Below are experts of layer 3 (counted from 0) of a mixture-of-experts language model. Rows are named router (the router's row for the expert), gate (a neuron's input weights, with its number), up (a neuron's input weights, with its number), down (a neuron's output weights, with its number) and show model dimensions 288-319. Each number is 128 + 24 x the weight over its row's rms, rounded and kept within 0 to 255. Numbers have three digits each.
Before each expert's rows: "comes after" lists some tokens at least twice as common just before its tokens as in all text. This comes from a sample of Wikipedia text that the model never trained on. Tokens count by the router's weight.

# expert 1
comes after: "-", "|", ":", " /", " •", "s:"
router:172173065133151103175138157127129097139148147126143129157155117130163135095120140117139185133111
gate0:156110134129187123136127132117127070083114181094108113204129089129167146163176139118106143142140
up0:146158157141130177101131147129140162109107131174166128115093148106110102132113094136116128127115
down0:130148147112132156161114092125152149127141159130140135106133130120125153137142125155112104125080
gate1:110123068196120131168139154130129148166107099136096161167125119142161138121108129133196112148094
up1:138121084137109155107119168126134186124129110093094133153174116155085109125133165123149141130144
down1:137135084130119115075132072100197111129149129106161175107063149103160134160121142135088127119163
gate2:130178121141109123165122126121140125132142099140098168177099085150144152105206101131170119129124
up2:211138081112156090169125144122119126163144099111107132192122108110161120111130131131166129097123
down2:130125100140119089154118156146131147132092117135112128174123129129177168132149128103141072085117
gate3:122112116116191155136139095153139130149172136102124132141151145110126148127135141114103159109088
up3:140128130133086094093129140120130137165143112160088139138129139144127172130159143144116114140120
down3:082161113091129158127143128113125113113130133115131141183125115134107110145131134139138164094137
gate4:160123104126137143136117094122152131121137136144104071175121126166134123175124136120151130146157
up4:155160120150169110114135070118132135096083168145100143133129039162163114118125107134118088102098
down4:118123078118129155135166133097144113120097096071126128114131124120132103170128111068114092106148
gate5:128207109140130090101125122130123168135136108118148126164146139071145106110153154115125118124119
up5:090119125110176163123143183121121192153133128112118079112093107133175129150091095142126129117072
down5:139107134095160148122085107118142122134105152146129125111094095176124126155072136146161081136134
gate6:105202150149113188141133143133123076131132175129092130115095123182129151127077140111113151122127
up6:129095049141151129125137141130145114125124145094078123120113132135145133078136113129134156146162
down6:117123120113117132145139130076105132163149142130125077170119097123074130113146141130150115102141
gate7:148136068192134117135124166128140115114111129118117104161136133134166141073143152125104113156102
up7:125145180117134091127134123128112153126156184119090123105124121147133166164119143126125105098125
down7:173082096140132115175108128199168093115114134087147174128103128077123130169129110112127133138120
gate8:123132149130126155160133149128129124157086141128129101137138170182105144122124138136141162130138
up8:162123097097100122191143127125125136157137125129121136115153121145144135108092144129133108135180
down8:076095162162130149146140181132135132129153174152119127132138104125134124128116128135124074165152
gate9:149099163119140122178124081117128053130123153134105128108110131121119146120169081127094113126074
up9:153183109135125144133134153120139158107097153172136146162179129084122090133125110126094144064118
down9:128178125117117147130181129148158125113160131097143121126148177131134144140139077136125171118130
gate10:098171148132128148128127138147104189129144096096123130126117125140086120128135103130139143103103
up10:132174145048160124133132112145124125141137115144123169127103102124127115113083134109062138143139
down10:113114134118137143122130173165130155129147134127151128108103137119098091170129121161150173116110
gate11:176122133178132119133132153127103154093149149147130133149147113138128134069146102103131119185111
up11:120155093109109115193135134142142149125124157130138078101153092112117133139118135128160117139160
down11:136098133122152112107130129135133126140121131118121179136124133106127161138105218098132113158118
gate12:117100107136163121125129125131121119132140166113146126128123154114127102123138134133127103136132
up12:120132133142150081157122139129127106122120185143159139129128118121158150112132127133045133118165
down12:143140118098115107131145138192099128126144092150131133131109127128149166124143145093127097109106
gate13:094120068121147134119125133118134154129134110130122137137139119028137105113088119128097065170134
up13:163126117174200110057127112134126118115125141106098121124093126131107193126201164130150155099094
down13:144150109150084088100125147151114129162144134154121137126122111128136111112156140148130144134174
gate14:117156124137143106136112124142131113130107124139161115129151117098161148087130121124106166125131
up14:107125138125150107177128156131139137124126109147103096142089158127134158156109146123096060069142
down14:147131117109138090120107160152120112138165170149115127073127133120112103092087102129085132124100
gate15:122149133120170099175114103135123133116140050175112122121194081140130107098128129120137144152135
up15:158155154128098135152130163132136119143110128134140127162119136169123110121138145133065148129129
down15:131081112117130130144104127124089134121101124161097108083111125125119103127124125154142176129122
gate16:147116143129122103135141146138107129124124158051141114106130124118134117127138101133137102099135
up16:127107142129110109140126129127127122102152094098128127159114160115156174152110165130140164065115
down16:158158123120126157140147159122102115112155097101157148167162161123120119138126139111103129124142
gate17:131174152131126096121137089135127165160133138144168129104124109106154123116141181126118139084131
up17:104122072146099126139115092134126113125133089167134122118106102140082132105128128127101144172131
down17:162119113149091135140123168130125130117109105109135150153176138106140140152134127145126139100141
gate18:126159132107133134125131144120141129145166112148161144134172147136132111159102081119104154140144
up18:122128094133163119147136207132121073130153098104142154125130132144195152136104167096141083144087
down18:072125128079114130123145162121129162128154148118144071106114137141157094146112147127130123123114
gate19:142096123108177102140118135131129134130142130116098108094083137134133086146175116123120140144140
up19:173149114145135098144141190129128140125100134118177107119074059142133104136172091126161157156161
down19:126088108128141125092125104178097152029107117140120117124101139136109140118151121073078129127129
gate20:073154148126153111119159179128129159127190116128153066096086119123125097130094148126114135128152
up20:146069116112144124085142073133136102188095095151134146075183123140129116136129139128132129140135
down20:101085126152112101140107118135142125110115125148124117114137111124141151170116119115133148128103
gate21:128175128142163103172133118133093164086163138134128140118107144126139103086128129139184160113150
up21:130116109087138140136121076126139115105076090150127142136097121103093139125094105113142175122137
down21:140115113153106130144092164112119111157125091123169108136107130153109150102152107137117150138113
gate22:110136122122158128126132122116125169134103073148097131070102085111189082120129128128137070132128
up22:121139128097112192108120149126119129135152069124149100123119099140134119133148109132108124113106
down22:124132133103132124156122154121122119128137126114140139106128145086120139136124145127110126111217
gate23:109140134130136090140132140137139160156104123126134135134149113124106123146116091126056130124120
up23:101138126143135166175134163107130108150167106125104118145105105140095123106125155129146133156131
down23:156123100102126115074142119118143152080135128135117118132145128164120106151137163112136136109113
gate24:140190137156183106130131110143138137112103119167167143107114134119146133106122173116104115120111
up24:153190105125095122093119143128129091166115072144150096124156132132155076120114116126173154133176
down24:097145133147128145130100134146118117192132136105159137080163154085151102140106144129100147145094
gate25:163153136130102171153129107126130212136183064096153104142141165091136144077105138138122056121117
up25:106142116117100138120124121142129070127203106074114150121114142104177114062140127122105144118130
down25:113102118099140138119143115137097127097060174085110106109176129104141077122150133120156138121124
gate26:109122126121151141093122080125137111054170100123128128096140138100134161146120155124142102161093
up26:134131167142143161126126069130085187114154132134148119117198073129141096099109135135108109080130
down26:137114085136183136089134135120150131113142133133138123128114108157108147145150145151151130131126
gate27:127186169115112170138122118155125107104121113093075116115134139091095135128140128118132130078142
up27:107138081123087116165137135128128092092127138152146122070114139135079115139136109119155122109175
down27:109096170103076091204127203129100130100131135122100132163119128190105155108134129124114139149194
gate28:142170141136108096119117124128128165102164161100151111133128138151129149123133118140122181121123
up28:111108100160106150111121110124117109150086106125183125151110150131097107121112070128103085123105
down28:124141069153100124122092116087111152154092121122128163108146124140097149136090107195129103121126
gate29:144084128152117132173135169128130119128113103090149167109095121134156106138189146118138127106106
up29:105188124137148103125129115122141150136104184115181151123154102097149114140114111103097129151131
down29:138129133145154139140131126145134173184115158129152142106134108119147116169115147126112135103174
gate30:090120102122159172122128141134121140111100141115174132143153103108122117193128132120118104090135
up30:159056099131163121127131181147119095144148148136154122139082128114122099118109117128113108122133
down30:150154087148091126123129156124080107140127131186105087115139116155088134117177162116125110131127
gate31:126122151159123143130139129138138138126155166136102146133146089125130133176135092127143153120146
up31:112155123150149113110131093116127134127065078129112168123090114176199118104132106125138126135135
down31:135125112121147117093168151117136106107090054122155120150076089106158128150090101133108136137154
gate32:128138134127089158156126135120125097130130127153136126119124123126093145110134214118164169097131
up32:110086109119132154156133140131114055088112134107156104201124134125119124124162130126170120111087
down32:126108138113135193175124065096090110125114095127125110104123130130094130048136145122136109141125
gate33:091111128110152118133145141133159131139127119141123125112097107178136148152152117137087114160120
up33:157153117131108120111130160127133143103127173156084123105101112118133110161103151123138105101143
down33:136130171128129090118129063182135116106126132141128143130115153139095145121131102122126136114125
gate34:108099153143077131099127129126126206119167090116162104195144128205128134125173117137170084131126
up34:160197122137081090135129135132148064106141119111194090147131096091162189161128125132168101133117
down34:147102101125133091082123143125170135144129146114137125113143138141122145164163150128134172153102
gate35:118144133112144164149120149110136167119124118141122183144141120120117119060142149129121138129130
up35:135138101119090155129133150123113136136130111169141128090139142157142131108130137139147129182143
down35:139126162131130133120090101143153140128119109147098125132129096117133095148135093150141149076125
gate36:048126128138144079136122148127129131186095136127122108091143079137142122123062124131164122134148
up36:092172136118099093112124124113132182123174183151127149153111121116107112139126127135146077124104
down36:112115152117158125124171097160127122181138138104138133122117112153135137136146136161115157116128
gate37:122110149062134124123134167139126103193135121143155122135129132127130140107122146148082112116057
up37:117153115131113113159126172131144116166120094097117092125150216157158115145115125140147099148147
down37:125126154124124135136144080116128111167118119108118154121166150135143160184126083139145115152112
gate38:124115092118093136112132139150137099146129126110120119116120166107100130140111120130138124205102
up38:097147116173133132128113119129121121108146098167176107183138121145153144104133138127132076117133
down38:126117150146135168124121105155125117169114125149165128093161128187136178118172168136122125140129
gate39:143112095104121189081154164143133174159154152085157134123101103124110140123124111127168076129108
up39:093149145096128137131128129131132121103128135078129082123143132128132127100084136126132131108119
down39:125120131137121103126128167152131128166105097118130141122148154133091117102102075104164133159137

# expert 5
comes after: " of", " in", " to", " for", " as", " at"
router:120147129149160127119101094147108120147130113144135121130134103141144097122144128138096166158104
gate0:157113125144155144162119135140109131127119119129118115111086146141130147111128111141092097114149
up0:066163149145125103177126144117130148140136131109129090135116141129067097164135108154123126124095
down0:130116161123128133110137136150144080103166101157165092131097151079068146124117104105140107124149
gate1:120148098156074102076128124128128134155160118130133095177156134130131156148122063136129160127115
up1:079140162144146136145127147130140163151152120124095132156129131116110155115145136144139155126092
down1:153125069085115167118111145124128134156120166119108123142192117124162142135137141144115131081135
gate2:104132093129098145114135139117140159152124101147141146146149087096156134183108120132164144166162
up2:173067135128091140110121068123114147140117147142160159100089137150123109121131135124160094082026
down2:136121108129131117136110116122142172129113139153104128117068128130123117145105119127108131111146
gate3:173151141162128117103127130151120107115155119112161150153111171134132182166131108134109122148124
up3:132120079175132161174114136126128117117133197128111117176137128125130113119104135114112132071128
down3:133152086131128127135145110123132138157139102146138129150137095161118140095122128149175157129156
gate4:129111118118112106126152161128130078167125129101124133137100112106133150070088130130108123153132
up4:092107145125160115156100095103124121087163116118131190146135119123146143131104094129116127132120
down4:116140099126161099165136120118130112131111120119153185124114138127114119146149157109132122142142
gate5:103128131118114090151123100127101149126120125141095133121130146143151141089144157158161116145131
up5:134193067104182159142126099128124129141155168139090123136158144141132152116159139149138117149120
down5:095107118141201119118095178148142162154110129092138166087142105136137095122127061098109123121140
gate6:174103155172073174079133116110130142151139125114162136157139160116139107089112169129165118117143
up6:111124136134194167102126140127130148118127103151130131116124143148113106126108126138111134101191
down6:139116135111130128167133093093088139130128154123139139102116133121119122128116144117128110131117
gate7:193096112142068090101119133128121137129141134171131133123130146127129118106103120126181122127208
up7:105160076176126093145125099102129149107144133084105182131122145139120158123150083127123137107162
down7:139106141135108135131129151144130108153137133124145100099095129141113114151162120106169094131077
gate8:179135119124128130135125117128128186127159116125115168164155144107130159115139163129140107117148
up8:137119155102116153161099140109091143131097123109102132119151179102154130073126148131093139138149
down8:138164099067117082105086138090074123124108131144087159111149128167082110127120143105105146133121
gate9:105128136123143111095140097129111126153184122180119120144135128117125107166097144122118133085134
up9:182142119139091143146123117128127159115133142157118115126126210122131159126125132128175114109124
down9:135134155103144076181144142104126187118187146108106131076167120130132122177128138130116147125144
gate10:151133111162115107123120144141125088153142152110216129150145122143139136151148115128075107153124
up10:108126093173090117112119127117130110156103145143109129147098122128108130106143127130110100136101
down10:150144116143124100167117118149095065113145122159120099147110103152127114146106121083160129196128
gate11:119160107110152131132113108128130114149176099149147173179130123111071138117159129141126129111128
up11:119109119065162149112130082156154148175152133147094111131163126127094092149128122106147138157125
down11:125118132122135133117092132125090129108096124088092121146169159116143122129146148144124146101095
gate12:118140129124119127133110139134139144118117117155113137130114167124095097093124125124153146140107
up12:156128167142165085113122116129140162145089093098136130127101103129083115135131116128105085107091
down12:123140116152142112088161159117137134151143122102152129134088118117128131112138184130130135150110
gate13:167143104122178117174135146138118089086113130116171097133156132107129156117121087104148100136075
up13:131108132153150122144141175129139179124157141130122134133106108142149114094137154133102126130169
down13:143133118098175122119113160086126119137104151117085190150132108149130114103117123113120118120123
gate14:151132133113125143112123132130116119127118116046127104123183162130122156140131128134126138141177
up14:153112099100098125123136096125126052122129127114159117119181145122131186134102107127158159163120
down14:155136149163098105144145137115145134152109102137100127139116173131140113107102135118114154131152
gate15:140120135097089143137126099118128143160114134139149134130152135135130119129129085138100092151191
up15:171142091153104150104115155115128094142115139124134133133123126085157143169124115126150125138125
down15:160159132109127068126111112185166145111130104164104127140123110129124127112091118131132099151140
gate16:111129120085096156158112119118130151146014139124115082138109105117152053146158141134121133132162
up16:124119132176092113136141135123130123112101120094147106167129107162124095157150100132157078087176
down16:144141132122114152121132132082141141179150132099109119085130123087164199125159115124117147097153
gate17:116121166134116124124127158129115130194180118156139132145112126117125113132138160136138140163094
up17:160143112137137098196124127104127100144098130131152177159144093139142114074129179129141099105132
down17:136177131130100128121095101098098106103092126146129147181155141165139133128141181138110128127093
gate18:149105121122186147104133166122107142142162093132115084116131123090132115159096112139154178212096
up18:132115119121169110054129153133123194142130137156108133138104150167107089129156148119127090123138
down18:130079137095107135129182130121156122178081087131138115081094174136190088169139076109086147158122
gate19:121128126149073176153138123131107138133146137069119136134100138101064137130175154131126165130117
up19:105123175124140144164146164125121155121136151131126096114135133125132119101127139132118166136135
down19:148130101164113118151115130135166130127197153130125127118144165127176113081100067163096139156110
gate20:149110138104120157083124113119115137126125134134154127136103134095131152131151129100117134121152
up20:150189141089094155118127090126128100120141098130128147206109163150125149106141151128110143110107
down20:078140121128137136131106142163186127142141123128133126119086112125118134125122116110101113126125
gate21:121104138120084054144124122135161131152125173099129079127147110135151115131110165126129137150117
up21:084121130074083110134118149133126106150118149118117131124166124130121141135102161128094117083141
down21:112170153121159146144133074095156136134102113145139097128126150134105167094139130119115099142117
gate22:116097165125112159075124130145129120109110136097128129101150071137157115120113099133161184135133
up22:162139107100105151132138153136128082138138099140143108120115144118123130165137195144159123160174
down22:112121106117104122141169111119087194135130126107114109130109120137104090142159120127117120097110
gate23:115139155118122129159113107152133111127108101071115118088152128117118075123132108137133150129137
up23:138094098139170144130115130137132105129127121149118132115158140131125170139144115129139140140102
down23:093112145169119140147106140145143135079147135134126128104149113173103110122119112128139115087135
gate24:124134132075130135131135144128133118128116150121116099099113114131130094120153076147139108080123
up24:105159170112143136145140189126132173127068133109117148136160092132168143162166136120130137133159
down24:089136132119101087114083144109133132071093083132107121121098137137127132116095157143153147128130
gate25:137143127135116113128161116139098108167144126138117078147145165095109124113086137130151099110080
up25:132135098124127137023139152143131150129126129143121134110114101118124102126123112133152085125136
down25:131134155147155107138094104150186153130136117124142136106120143169121127118087127106139122125098
gate26:127124140120094110131130139126126136106121126160116176115120102105108128058109155148127128119134
up26:107144070091116107126121095142132138167117126125142132132150125143160133148133139127135175181128
down26:142087119117101122136089175087126199140151117133153095075105159165148129135105156148139124139178
gate27:134135110077176154162131126101114103075107145129143133152129107130158117113122127126130125138156
up27:108097118134104140125126168130134117077142153112123149112137152126121179128105122129149162120087
down27:148169136149135082122128146119114124151110103115144125104136167105136121110185111132134136168143
gate28:136148144128155117148125118137141191127100109135115071103172078121115106154135118132142132120168
up28:153130157138096120139123105138153099106090119157079145135123120111138127139151137121120094075165
down28:085170116130129096158107166077150120113125126127133103129117137098121169134128108177177102144129
gate29:116090155121130108100124141131136151114162080113104099130117170174149083088119120140123142152151
up29:121126106112123086111131124148121127122137127144114172172164149118132115116097101110190128113143
down29:129099148125118130097195101155156102114116129132180125135152165133100103123151072167109114168150
gate30:122151149112112128144127129133133083081102132100123111115128139127125173092057135133081119142180
up30:131150173112103126091123126129131132118110122123129119123132124104127153163163126134134145135113
down30:155107126090166127157187115117125125149127156107136138084107150142143179128130119130125136162109
gate31:193155130090111119152117125132127116148152137171122130123166115151121112134119108132087158124107
up31:121132160131121126113126109127125109174120110082166132127171083129130116116102111114159195104143
down31:113142134137109092129100110144130127108168114112119137123085069184143137141084142125078123124148
gate32:109142159084176098138084157138151175118130135128102134086112156160120142136149142138128148117142
up32:124123144121138121162124121147140114129106139161152129112143134158095135104209095125130140110127
down32:149139111121184111132139143112119127171106148092101139163149125141144132147067103122140124149129
gate33:125126168137158111134120134137137188124154153139149156121151105122128157081119155154118069147175
up33:098123155134153121142143146136127121133125179143125135128128152104144122143094161128133082103120
down33:131116103156142150109141073063107160122137140109127159159113143139121193133118136122148127085139
gate34:132140122120115099120125152110134127120120151128124092124146184144099086149128147158129134176100
up34:140131138134094104137132095132121146149094155110120136131138072133097124136162174134139193105114
down34:095176141131123119140153139177130110120156131119098127169135112120132144118141120182115094137158
gate35:123123153122123153126144096136126127130125118140102117130136140096140076121077088142134136113122
up35:151143118113184141130127116135114130133128110130137112146144095122107154067173157127117127123156
down35:150148120084126131164141089133133136114135161142103171120082148133111112124119130141078115136119
gate36:119144130104180149136138132136104146180134120170118119152104129082105131146085139121117129159129
up36:136107144115117087144126143134138132138123142132114126130130172135154126140142115123122146125150
down36:139149091152133129132137082131104154125083134130121112147139128105099104124138147102154126123122
gate37:095115144150109097141103117128127130108124153137153124123058130097079132117127129113142112143180
up37:113110142131145138149126133147102091135141110136098150146143124149168147117140165122141123113132
down37:096146086158135183141150137123125159174149135135110158150168109112136141141124146119143166116122
gate38:117065132151069124128118128129127202125086116163162117160125124145114072190131129148109088135112
up38:109128106141118129123124148129129176154093105121132108123112118101071122118136123129128127128161
down38:122128103121141156149137103116144144131075121123106126113111150128121128174117128157120120101184
gate39:121167096137124064110144117134155156062147108117124159150130150093121104150130189156118097126132
up39:137127091076128136118120118120115117126115170078131110120134124151129177112113163120143129190078
down39:069187107130103088110129118070136175130141132119094124129148144142139152152120167121142102112171

# expert 12
comes after: " |", "|", ";", " -", "°", "\n "
router:113155158136167120130125082115076127135171144129120151166154111133134096107158120108127141134078
gate0:107141093167093128150141105153124127164125136156129150089139119130110093157154098150162108107128
up0:121150157097146121095111134133130141114138154093149118084140177103114103093162132129129108111169
down0:111134149101135129127158105119117143159140143156131097083130116130146098119094134102122158123136
gate1:131124150136094103099133087100126090130133092144126089137088120142147077122101154117133127115136
up1:111123080140126121113119137110108152146124121128130110144145119147112131135153092177140139120128
down1:105119079131116168121168126124115138118124117121128140104117134151146137104133148142133155150122
gate2:088141100111176072135121067136132151166159161122128158119138103152116124109135126116148100142124
up2:063152190136179136163134139124146137133110153112137174137116131093140072081119144120167168123123
down2:135111123123122111117144144130143120133105091164102097120129081133119108141141118158160112146143
gate3:117152131141118097136121121133116129138118154156144131163123126138147133113089087134104127083143
up3:123110109092101126105117140127152141132154164069130098128128128152060115118117101106105083141085
down3:146131181125106123125123116149128142139106162120122144148122157152091128146099141096074135078127
gate4:166164120129182116126141183154129152102134124112100146151149107176108107125127104135204141126122
up4:130118091110128154117132116121133170067116112123126143180171157196054130126120125108146067155113
down4:181125128159080106096141110107100156199114125152133146094147188146117131120128107097168141122127
gate5:174207139113141132156136161122126121133106107117121142078174145123130126086152141150136140165126
up5:123127136132104159108136158134139128141132124054134121120118083108124112124114134126152118119190
down5:082086153117126102132149087111129124153129101123125132125118132110146111143159127164102144122094
gate6:139132133149117122130141136118124135174153122148158094115101145133159169115093138133122121169127
up6:135105138145093099161164116134127170132146127133095115177116153152159121107159126147119109167127
down6:164135106081155127138135146109164145126162078117101173118144142149133166134111131141160172134142
gate7:136127174124112119086144163119122071129140147139158173206141091134126197041136158129068146185149
up7:108088155106117128137124099141126117140105116111108089147126105112139142140135117128117129125170
down7:135122168097056080140134131167123109106159125113127123116126082146181135135147134095115106119096
gate8:152113117139123115159129142128127123096058078127166102129149128107128152119131150124096123131106
up8:157090135123126151147133099127131154150138134142150116147126115132062140130086066113122141118113
down8:117163168134128125104132093111102155127111128079095114158131124105131122149136130141149116102125
gate9:124087118155123123139125139107156144090120125128145148141112101111153129138100132160089114169122
up9:140130168131119167105122129128125107154121115125116074112130175129142145133101123128119126104155
down9:162170107143146141122064124129136081150158131111122114144172130137174088160101204166110129089139
gate10:110112130117147148118114119126129138142138127104074123096108128073143143122137149128127149125125
up10:155134153154150132180127190168134101118127132182151147127127125130155105124066101130087199135123
down10:196111117113150139140125115156131103120125086143111118096114152120117152178115127208115109078092
gate11:141113100145130124173126102113131106124092078155081110157149122153154137128074149135106153123121
up11:111124129128099145150137142131115120096154094131120102186135127130142178131158157123157175132104
down11:095132120129171130116128137154131133131138117142126110186144137128146162128123090189114148158132
gate12:129118117156134142147132124133128131125120137067091119136127098118129150128148117135149139092151
up12:121077111115121093111129116120161132127116146112160119141134098096095066117110129125137169140110
down12:110110127117086128115160141165137122154154126148189107131165158118112139121155139097080137143150
gate13:125137140151102171172132172127095188140111161082121122124144127111172133092132137134140126128116
up13:078124164118119108084129145131130116089139124124124115143093204130151142104117129111176129126118
down13:137137110128102149109081117124182119081114104125160132118094107128119157101131185129109152125097
gate14:117086116168130126198101108126122167121128176107110129148138125125119137136126113161133115119164
up14:093153140122128112141129152126140157162110107106116102149142096136163158119152127128092098130107
down14:117096056086136129093106127145142154135095110122121137098155118102132143171149104113156129153180
gate15:102115147157102126176121135130137118175116153122088206107104119088119128148137099118123119119131
up15:139107120139147117186115146145142138150057192127106144144120119146108136144116093131107086066109
down15:134113101108134094122135059098130114128169166155112148100105151133135124125109186132100110118148
gate16:128125112062131156141135095117127121118091112155121125112148146084110116121135155126110175133085
up16:096127105151142133099144134127095122110084076129151133097139114114146125159087136130109140141159
down16:135158104140153117157154152126083089132090117155142096114148131103094114107143135112130093130121
gate17:116106127116097117146133126118122113124101154113157136127136160124139092154132116102109114121127
up17:100111121105124117142111108123112145121127117107085127140113124155156164146108124119131150158097
down17:158136140136149136134084131183139095123143150136116088131144107122165113124123134116046088153154
gate18:093148084119131126173115125124118132142084097132128141113128117134143150128134157149084163086175
up18:135108133077117107100130111128128141143099129082132138101128118100127177139141111122076119141148
down18:137155143137119122132171109089133085133092129092165106103101115136122104087154137113150174158120
gate19:144146164130138124149127133141135224103138194098085147140165121132087157126100110123125118145130
up19:100138150128178102189129144128148133133122127122156123094113101129139125136141133126111138135103
down19:170163168171169123128094106118174129128114125128117093090110129109123144095130124152139134131053
gate20:109187140129165128126117076118120116140148163105132133112129110081132102087122150109135135158126
up20:115123186132107145123129157135129157126131130132103128146095122161149083099120137138145112147144
down20:146150137124122066143120134108136161156165106192158126135118052128159146151102142105127125145101
gate21:161123146122089156141122101135127139125122075127105137125129141091149137240126117128089124115099
up21:128128144114152138110125126150112139078117151105142167131134137126118156104149118138137130113136
down21:125123089115120132132123127117166104085142139123130132145141172142122134133137141107128108212172
gate22:136091095133167140146108105128137140168074121112126165157146109098123130095124130131128102139130
up22:165038165126110151115133120134133093135165106177125117165115119119093148150139145128148139100146
down22:071144101130125122125164113126140126172130121104157123128137136084130087172084114090091107127103
gate23:188122129114147142154137100128144157142124142140144138131158150141119143103144128128140110129080
up23:112088068132103131096145140126135149145131158120173132111157150106128170105124135137113130158118
down23:172153126117133129116141123103101080090095128083117136134109149128115113098137130108127120095143
gate24:129148118111139086145148143121138147139095142122145120118128162130203145129109129132113127124128
up24:113109139120058144129123127112106087121096175131164124108127140117090112126124135124169129143128
down24:135130137096136106137135182129106150143127136125133130118132100112095108151107137124150144130104
gate25:150185133091133121105115077129110122139159102082078067113123119115138097154114133124158149144095
up25:141135152193169160125151133128130122167130138119140124124136156143110068124124125108133149124163
down25:108144084151143128165153125147124153130115081131086141167136136134106116083123116165143071221126
gate26:097117179121136106176126195124122119124144094140100118133144148126084202117134113128142182132087
up26:088126130137111140078133168121149109093138172102147151107111106103156128125143175126109128108149
down26:137105116133136125186122166141126137181171066125102111143138151095124112130146144137137145151135
gate27:167104157139145159076163124131139117134125116148178104139127134115139171174110171113122097107092
up27:130129123143146139122138130135120060135176162138121118128075139153077130126090137123135092120107
down27:109148109138162172125132158124077126150206145125134122163131113100142125130139141197165127120127
gate28:137108131154146173122107148130123108086121101155149127090084113148113137118101133151106101160143
up28:107136107132102080147127134146125173151064101097140145119145156128130125118108133136132143134123
down28:126121100115091085108109128128078133092137132182089139114124125126138131127124109175149106136107
gate29:150134149120130092134154110145127129108146128182103153164117129077105090111137145125112152116091
up29:107131105113114131145136167128150151154084093156115115168151126098131127108170132107112125144139
down29:159122078135127163132076156114125169155124131096124120095128149134106112130192125133127142073104
gate30:113147130153102098117123116136116093128118123115121121166113108156188141133138146132120153137111
up30:156156134121126141177129137128147070148155106151129115124141114114174106115107127129147142113125
down30:129123139083100124108136124146162172136133116075173177107091100095101142123133100119134129141110
gate31:144102104141143115149122152133114110131128125178093099129142104117171125133139149124140116095138
up31:141126104101102150205147199133128124143131086163162136174108159167141153109122153094122085141157
down31:130107134122110130115154138136115171086125081129112147174125132083097158131101137084139153136134
gate32:113151127130140121123139157127127124132127134148086142161093124166190086101128127152131145095103
up32:135127116116194107144123155098153107121141124170142128137137134141135151160139096136131080099106
down32:125124132121117126172091150143095131158142124158132160142136087167095124103125132127124117191120
gate33:124136125130132148133130134124127133153121155137124129115146138151126122135162088128137127128110
up33:077138130127119144144119150142119138209091156127125143147158144165088168110128150128109124126116
down33:095150148143163129121150143129130126158102138130161130121083117100086131080137164148126123115106
gate34:123103124139103128127138166126088136087096146133113122141115091124130113153141127127118184119121
up34:098128161123178100136119098130121129097162042117080186131130143123140148144140124124128128176118
down34:108112142145093148136148146111123146157153124137091129119090126132133105168160096174113133109136
gate35:172144083135138138160112089122156112125175134140129123138153142144113133124193130102110127148137
up35:099130116115090159122107103127129112155114170130100130141153112125121123087159138127140110141131
down35:134142146133113117144099084151112127137128175097142142131105152111067085161130138125185121089113
gate36:149112116144108135128138123124130138093129164107139132109131095125131141126154081121091134144113
up36:134114143068111140126111117161126105100123107117102090116123089127133160156108132127167111149139
down36:096160131130148126098154089099114111124151068133143158106109134102086136155127125141082125099134
gate37:121111112132114140102111144125116127098095083161152122133127121112129101123104112142137123094097
up37:103124124118139154085104159127099111115152099100138145126127119101102172145131182123123152112143
down37:113080163164130171120183100159124127173131103153130123127115156142122120126138156087190088178086
gate38:131153184099196166113132121126110099134135147147157137160092148140119146147113158127107083144189
up38:102125121114088182104112122132131108136163127143136125150119129197118137182181128133075129049115
down38:112132134141136128138165117165119173128148146137112112146118114112128147085141129117156120119133
gate39:155142121143172172130159089124136157086141125209122120116139195124136128152131175144091117137146
up39:169133129110148118162138132122132125094156117120158136142159163161148084142144122118134124136150
down39:141136138131134134109119095119131108126126139145109132122133168108083139116101145129075148105182